From a checkpoint of a small mixture-of-experts model trained on Wikipedia.
Size: 8 layers, width 256, vocabulary 16384.
Experts: 384 squared ReLU neurons an expert, 2 picks a token.
Training: 643M tokens, 9813 steps.
Below are experts of layer 4 (counted from 0) of a mixture-of-experts language model. Rows are named router (the router's row for the expert), down (a neuron's output weights, with its number) and show model dimensions 0-255. Each number is 500 + 40 x the weight over its row's rms, rounded and kept within 0 to 999. Numbers have three digits each.
After each expert's rows: a language model's description of what the expert responds to. This comes from a sample of Wikipedia text that the model never trained on.

# expert 63
router:512486546521512500546507477523517488513488460539490467527485549559500517529509484545557508485505515484437520491385542492487497513427489487473557530491601514501487613473493526473522506475544436549446502501547552517555498489560474438520504534546448476465537523525492540448512456568493545437457487534496451574483478507517515527458487513511548562463504703521574543510575487600506481514603522517460492543386497538422446439434415578480468510508511513484557486505471561471520560444513509514480460530492463523533487492509413498484537505520523499466509504548466541506503445471468490561476437498525494521492521538557485525513517542532530462521460494537531470488507521501522486558518501500553506504444429548512524520490482516527426522497489546510559523434526480469402482484481503
down4:528477515491434452493538503543521460477552517565537503501554522435469590465511415451475532568433541544535459479515470498511525574488489520443518552505434476514459483480502472519483436488476411473461518471476534496450501515467501484424508476512536521502519521529528523485481566542490517549474511481564498473541471424551488503473534502470503490467444593503542570545491520430510504543589491466437466557432505523490535466528451471462453486492485524570476500480516472547453505513506494487396533559503492490529511562529431517482466461438598526518589507472506500460472537540454540582483470540544510461497581535570606520538551446466441540420536521471564506510454541457527452489460487553513422494418459484567449466520498498526563456515494484490479553464467463476532532534512532
Commas and periods ending clauses or sentences after nouns, including combined forms with quotes or parentheses, like ", and ).

# expert 21
router:494532444549490493525477506526493555471533462564492450486500416480498538531506507559511519544477514466438444434514491527501485483528585550515483450521498470510556569432513432505464543440501447460533496485554519487488454497554586527545420552455560487444495491509543468523497527475501491545484519470455522475551459451449467506516438529484507471540530437477573497431505510522504483458497428472521523522562491508502506519535530444531568437504502449595517458542457467490535537564559512461533530454478500472521478456462487485461528509527550505500557510472540581517450538464430524485489559501460564510424424452451582444477577473433508539451449462508547528437475546488452557516541508502530536471450496546501502557406461569480499500507518412517560475429482472492475548472402516
down3:532435487482427434467534517538505482529496487496501586565512507456433513529604506475557483525376429474584430423513492484435474513486516514499444517510488531460518535489433526536425526498468490492530498527517531520470491508528536538478594491470548539480501487477500552512544534572534480551496553465537518500511445504467512562559496521523518460503518528523498582512513478461504500506473493494458516491550533543460525491527491451538431536415553466519558509493445510486422480571466545593543467432454511455528520494435549513555526446453518503519517454506467553450494463433489478501533526495602522583511538489520470490554535563491535467502416471527449506503598437452517495527534425562506439520541473511504481551404461488475529506467505483455500516479469513547473460534482433
Ordinal suffixes like th, nd, rd after numbers, first digits of years and dates, and words like early, late, born.

# expert 39
router:512513524480471443506506500543499556445538482489579572400452491476498495504501495524576533518503515535501535612375521549501556428444545536558553467534444498540435529432427503471499429544496472491487463439501427541516515474492548516466449487504507581448517484525450420543439517500570474503464516482419487460454543532462529519504583581507474557463521463552496483482485513523488532502526462443506454493510482466498512488550499478507516495509495491410573505587477528553552461458514467498477504464537384512535490493569498466561517519490496489587558567533479473504483524488549495424496584497542490498538536488485529528513498494472509571488495577394497486470449455464534529432474519528500447498529498446476526472505500574489479512498457501536484571539524474514519476500529519
down0:505521514519488535466575520529537467530499494495550391483502502486499528458466472498456468442511487532437465524525436507482514605542532497486422532518527432554521481452531501529510492445480573469471499559422502509432491416526495575558536580496461519404414496486489470512431501515506485484459501491492483514570460559453582548534499507438497509418504450554499482522476491536502480498454402469488517549519501515517536560520463484419494485524496421562567499472403484521471513498577523538554495451568526567495491544472510497459477552535432456535523523512453504519494460503505556535448485485508505467608504444482546516479457524484517470490550565477555567492463487505525540426539572459498498483479556506532532544404466455496544469483541490544500513510522452535466488564528463
Verb suffixes like -ing and -ed completing words, States after United, the .S in U.S., and ed in Federal.

# expert 58
router:515537511482502478505393508472480547465437520555576532452525503514593510533542445589465476560512520489424522473476510552489482533492514468554529527488480418458523430483544555472537478438513449489500519560515391519528535524524508474425507549447530558532532490503503472536606425445477505551527473514431581490551523513560435520493468423524516468505523497527448496474472552537446509503469525500457513516539456522518510443540506462518500551566590517468516485543498521519502602434462532467551544534539486519514547462510551448485576441528525496486491506568559521490514461496517532489530550531582503536488427499513549507494486449552528495507518534513538439481459489502540510414549479457445478435482530518498561534481528398440519578508473515523508521476518513509466445440474517
down1:486495522480493457493480600450448551445571508442494524501441514522551562509520504437488419609467496485485532485454452592491455589536467527528505522433547594530528428520493542437501487503480444598541491459467467544470496512534464550503575476491475523479461525523561432427442514481471504439572512470500483450519524489549422444512573471527492460436538463527563533506541472489495491470490510556471544502518506523549503510500496437510449472525582544497465460460539485491492517546505459556460564556535516480464456476487455534467481533491466550575452496569481529559577528490492530553462410497496496500543496498500440456459518539466516518501484488516495512513424475534546535485541472512504449466486480529481429486498490514531452435473558489516544528437576537463480435528548455
Digits in track listings, tables and chart rows, like 4. "Desperado" or 1(5), plus verbs like holds, concludes, and as well.

# expert 4
router:504568498468513517487483409575490485448453528521529479476540538543457479495463451585463514492479533522493443467515522538520553461528537542463569533481470449452482516540460465476472553493451514472521507500395474529492527475545521487484436545541519454499512458521500553531484508454539433501484484474481532514483505471523537518567549506439498502465536531545398422509501512464568515466530498464493481514492555442565469465497431458535553540483453573441478598541467520559514489478551477547433457484524503461468609500449445467543559498506474521512493480499475501516489582471552513487506565476431499584501468527483502519404549500471498505479488558498475549507492533420527533433476569508438524534563541459521451497456492470516416510594503510418460523497492519463537444514399459
down0:466527491496542488442503463450481453479497514529520482537472465434464492489526469526519569499591511504468484492518528521488541482461410507483513496526447490570556438568524522546519576492534522449538458480498530452384569562403483434421492561452506501524449514495500579489523571442531470537512433440376545475509559436458431539494467463505473501494502461502559532523460483525550561493479545488539464502440510512541506490480584485473496524542584512454510578572505494504473428526543481526527527474502496565466548509547526523487473567528470484551561444478464463523513571481514441534441472510499517505524451479507532516455519596506478567517488498426531471521555470452499492470505554512559461451492437472501499486510527472511470581508551485445469495514467466527552433514457505
Word pieces and short capitalized name parts, often in Wikipedia tables, chart sections and election results, such as Famicom, Val(encia), Party, pipes.

# expert 41
router:473458486453504478487463504526527486516551512576520464466471500526553511520578505508485456532425525507486512551451536492446507521500514509554507509486503495475527549478508482558455523486521459545490547431487616506456482471519465574430465533474498572509443497384539521517491500531462465488558452514430551558491499480491534524479563444495494601487462548500583521514502457402488564501507478497557517543429495521492480532489538585535463504475594528533399463477495512492559506567439527506528577520484432462524478538511450505445520507496544460508482427493476543557513475517554510465557421447501496487483386483521563502457500419466508450497499534464536510518458421481498423497565483451506515493519517475506510511557434501523530472575519479503551455456567564539476452521514482
down3:539472476458536444512476456509481503526504533511485488475426562439441477517576458488548603489533492465523527497510551541553555412463573527468552499572532524511496485457488561512505369502528433584570473494515461513455489433497504498480491513473401468560483442531480513511497527516536426473455429505484511557466494499516477505522563520486543528491501431492535541531526537471504493497488520520468466452504502469482524512546544525563520505552541481495455468540464524496503453479503486497531508431533504430449533531507499518549484515548486531475478546515489504477452444420474484439480534471514418475483456467491651434501458537512470521547435519504516423551605481608487466501441511539548514395556510481438521463502490457506478511510518492549444502460551519506549483493525528
The preposition by after known, adapted, increased, plus with and including, and line breaks ending table rows or list items.

# expert 13
router:568535521454534473523516545510456567439528497434527456557500510464525534530473582436477534530461533449490503562462456458485430448475521462525528435443465521528509490464482487509566504529561461541604447516481432570484451507490553422501466545553491511431500538538505451454534529530558504440449465531508501506531555522493509477452471565469534568489452511501497522532562555499440479494556504534501505516596453532496551491619455462473517502564470467489506597506466521502488481475535456463561497431529509572515448475607562475440469526420505481428527574436509485533503502545461519521484507504523504528487548407494499455523512515546448486459470523520455539527476498433491521532443566508464482475531506491481532488503442521497480507524476478530477522422456523519547510590494506
down6:476509493527530523500525559455486509463455485549533560437503529455507443561508458477512446527493474522528427481517524519541514548511414515570472530459449416516560581523484566479466562523511492577548546540493465536507481434484510489573570507473465545436543515478515516466571488482503517506433498477513487503482507488469495519513564491526548456489479567544454493450506410524528403551447556476545454436503544531553426491496549524488438430458487542543413531461544610485522471501517481476449494533540503538527443538473516492465496501502466432464522497472482530513497480499474504460580523491533473525424492473472436513495490533432567423553469472526542504473550436491495627556489483475459568496500460528481476508471524599487469453443475558541533481468521504438511496505514458
Word-final suffix pieces such as -s, -ies, -ers, -ed, -al, -ically, and plural nouns like forces, troops, areas, services.

# expert 37
router:466533527474534440519515494500533514460491476534472494465497566481464435508493466458546505501529529399484428484510484487477472439469591552455503496496516493514524492532494510465468606477461525434511538570429494526502513529504559527476565462512532416454534524530478473451522515503475511442447495610546498544464563496446442495535446542534470476481455430502509523490515571465483513515509452566505478534500461415510601516516505444502491502519399470535548512393486505552524513502435582417517549556468510481540493503546537541495540528468486490504503436475565486529415503511481453486564558501483550523496595458487512515494490511489625524484443520508432492527479558538450551458499557510507437508524539433555481551492433475466488519461510484532518523533519511550497528465436529
down3:495506488486410539518548533462541441494516545488521446528453538510437525478531511545461553521492544441483466585546468502480464508544498451477528506491495480463491443593512483520528545487486527458468517548478545456460493476534489533518547536429510529570514511547403503525547516553568503363519481527470515511436508469514531473403560489487393463531438479505506519487520512566529483461478519567519488513520450477466531534495517450568544469510444463527498455519423490457510537541481504436544526450470472517540457564422456505512538539537478554506482541453513537462523504515513467496477486486512429545530509478481503546559533469452455486446570530483447485469536481559570458523551596486557493487479448425575560469494502466486539578473432474511536604500514466521508507490463562
Letter z inside Polish or German names (Gryns-z-pan, Krzys-z-tof), and leading digits 1 or 0 of numbers in tables and lists.

# expert 19
router:476517470481483463501487504521485430470457459507457508472495414500539455513543534415528515523494498503481500440508502494493480497479505498490450451513505506512537505541466526497552539468515543565432498543551409458518452539480505488454523423422485535529531531467449552518471550513486489442431514457407533549453572483465477545551460530467544544522496481471509474522554477478514531492637430491460474436601504497556480493477512474544592448510476513519505540512560524553481504529550527488504435490447479434570450471511526566487546541429393538549475509467540529499478526513551521482503540584561498441506420558442458474504476527419518464460450412464579484469549493467540510444489543471437486481450505477534441510471505499493506462506544470535476521486540454562528553507497550
down1:428455520509545502511570551472512410463513527559458428531527487525435485502490567474561482536536458498472515474555468414516493461523550456503539556530435404526541504517502540463528508483521474461481462467521511498469484487508481512498560470503533466518482490463466480587482509486563521481533555390542474494487506465506551422531512576517546438464542507497457542514524497476510560592434505556546454471503518431447421507486520566468501426504507549529489430415468516521533525468512431514498516519537504531468472523517525522498503445555512529515485523530521464513520463537558431438505562519554443505449550514523513436529537541490456447548560499566493442562498549436466513525479574500515473482466447517526461502552523516490333511486464513507522546491472523499419495458519490
Nouns like years, months, died, member, University, and Year opening list headings (Year: Team; Games), plus ″W/″E coordinate marks.

# expert 30
router:511491505512529489496510547492504421545463508559524462499495455587527543451491539494540460600516464458489438528398587471434503472517502498472491603533519444459502504440504522452507451500521425608476543488481431585533447489542465437518499554539551503524480464408477553528480432448494543506411523481605494484504465451533526493533521441518521533488454541456543469511478517433486509491532533470502511440458529462508502438422485613533523507504583534533537431528489457449429494521574509528482521526522506524542575533485451558526485540583506455419545421496526544464502484473509460519505523511533514512513511529542484504478497504498496497485453523507476528480499453539531508538437499486479473526564500479434500516474498432506466485506459476507525494467527465469606529550540499
down3:465496440482529510488548503509444495598502483498518425500526478482549422539442502462509563501490528430514462523504412435519509505509517502463496486555479468475524522562557418470477509492462487493517498525522479483451482485471488509465512488470545472512458470486517468528433557502535494561554521498500487456576530517521462509504546467540459526530496396547458474512485482438403533472538492454481516531545519493542580513486520495512441499456434564444436429499552443534561468475522520460474462502494473554541594461539529479556505540410392503426537549534550512495537533443580515477529553433535503455480530547525498500557511536416482515524473533477419520509520553452521501495574469552488513547540487407460523501483593526539503561505517453473509522561413478497512519480566505
Conjunctions and relative words joining clauses mid-sentence, chiefly and, plus that, which, when, but, had, has, and commas after dates.

# expert 40
router:477535464487537471543494507542550528526448488448544471506543482490499546563467524573475529539598556453500497490554498547542465454484550560494431495559507418537501503388528465446612442420471471502499521585589454525506520461473505463564517539473537479492517485453449514511484438446420460440543537490515522514465487478578489527515472462438514454547512449474528530457434523528478573456524503483494482505514500526502488518586484474499473483539537538514439520430467527498501520461455523481486491549554506534490471488405498464482516541524483511522492469514550478521489403548447489493502507458527567521503456546452503450509544451500451507526441464456587481481508597541463534492529555539472470530566477474505511532539542469479500501481542516400459490534467473434539446458476582
down1:517582520474489451453506501496565580448451489505478461444463499419546595501479514480385488511524493507538535572451442499524457524497520478591472460508506478517489507488495511516472469491471484576583509539467553472507556458517473454465530461493517504521558476503509510485470454427504458527473461469444520494489519507506490529608480494499590445486528478505482551497505538475486546487533541541406526451492465538538492479553490380518435520506453503544499510487462457504465537490490566442510458483495550468458518439551510455485489554550504583571489513510581458455545525517514507449547452489535481547522543474469549441532453455556510569525490482480514477402499558446505532482578546445493539543490555523489515481503465503482581525426437483443484522551450548441494463468529543
First digit of multi-digit numbers, especially 1 in years, counts and coordinates, like 1951, 1,349, (11); also non-Latin byte pieces.

# expert 60
router:505498544472498521449491504414541448467485552546483555527458495446505476529464494515419547449457455449518506500476484571573478531516496481489498526489528599530457473475511440451507518510468526449464537510513492440476481523440509539517476485467496512520597510538457519571485523508566548513499451506461496488543492547546458494519506475521502504434525556484552418474431573536552459415428452479471476458454495391557476546532569509544512498523418396491579494574489431497594533547472541492523473509511564520485512505480619468579515494568496594510478522487512459482467505454417502508480441498476478490481466526467453502505521539438532540538549522505507507482506503507521496519525492441493512466474536552435482501570541546495444517526580517501438549561499476562489530488479503
down3:558457489433575463541568537469571477502549575493516479490436516554590508538449501570495451433506523517487444496514512492467538446512494466576483439487528453466557555530490503495507514503477427572490493515456530562485481489481549479503500528511478531556491552506458481502473549524482489420444547448516492433467455472567567535503556499453451483487398487481540546470548542494424420537485583524465485490429442523443473485534457509538525512477489553453488479437482493533607428512514465536443481460548519475530531478447520499451495495449547495466541533500435524527479518502562488467481452510491514480469544466435517579476510472510498554582466494547533519511552589517453539466476548498411464551468458576549507507552512436462535520481544471447478494487535461484486543508532492
Middle word pieces of foreign or unusual proper names after a capital initial, like St-ot-ler, L-est-ienne, É-co-le, Van Z-ant.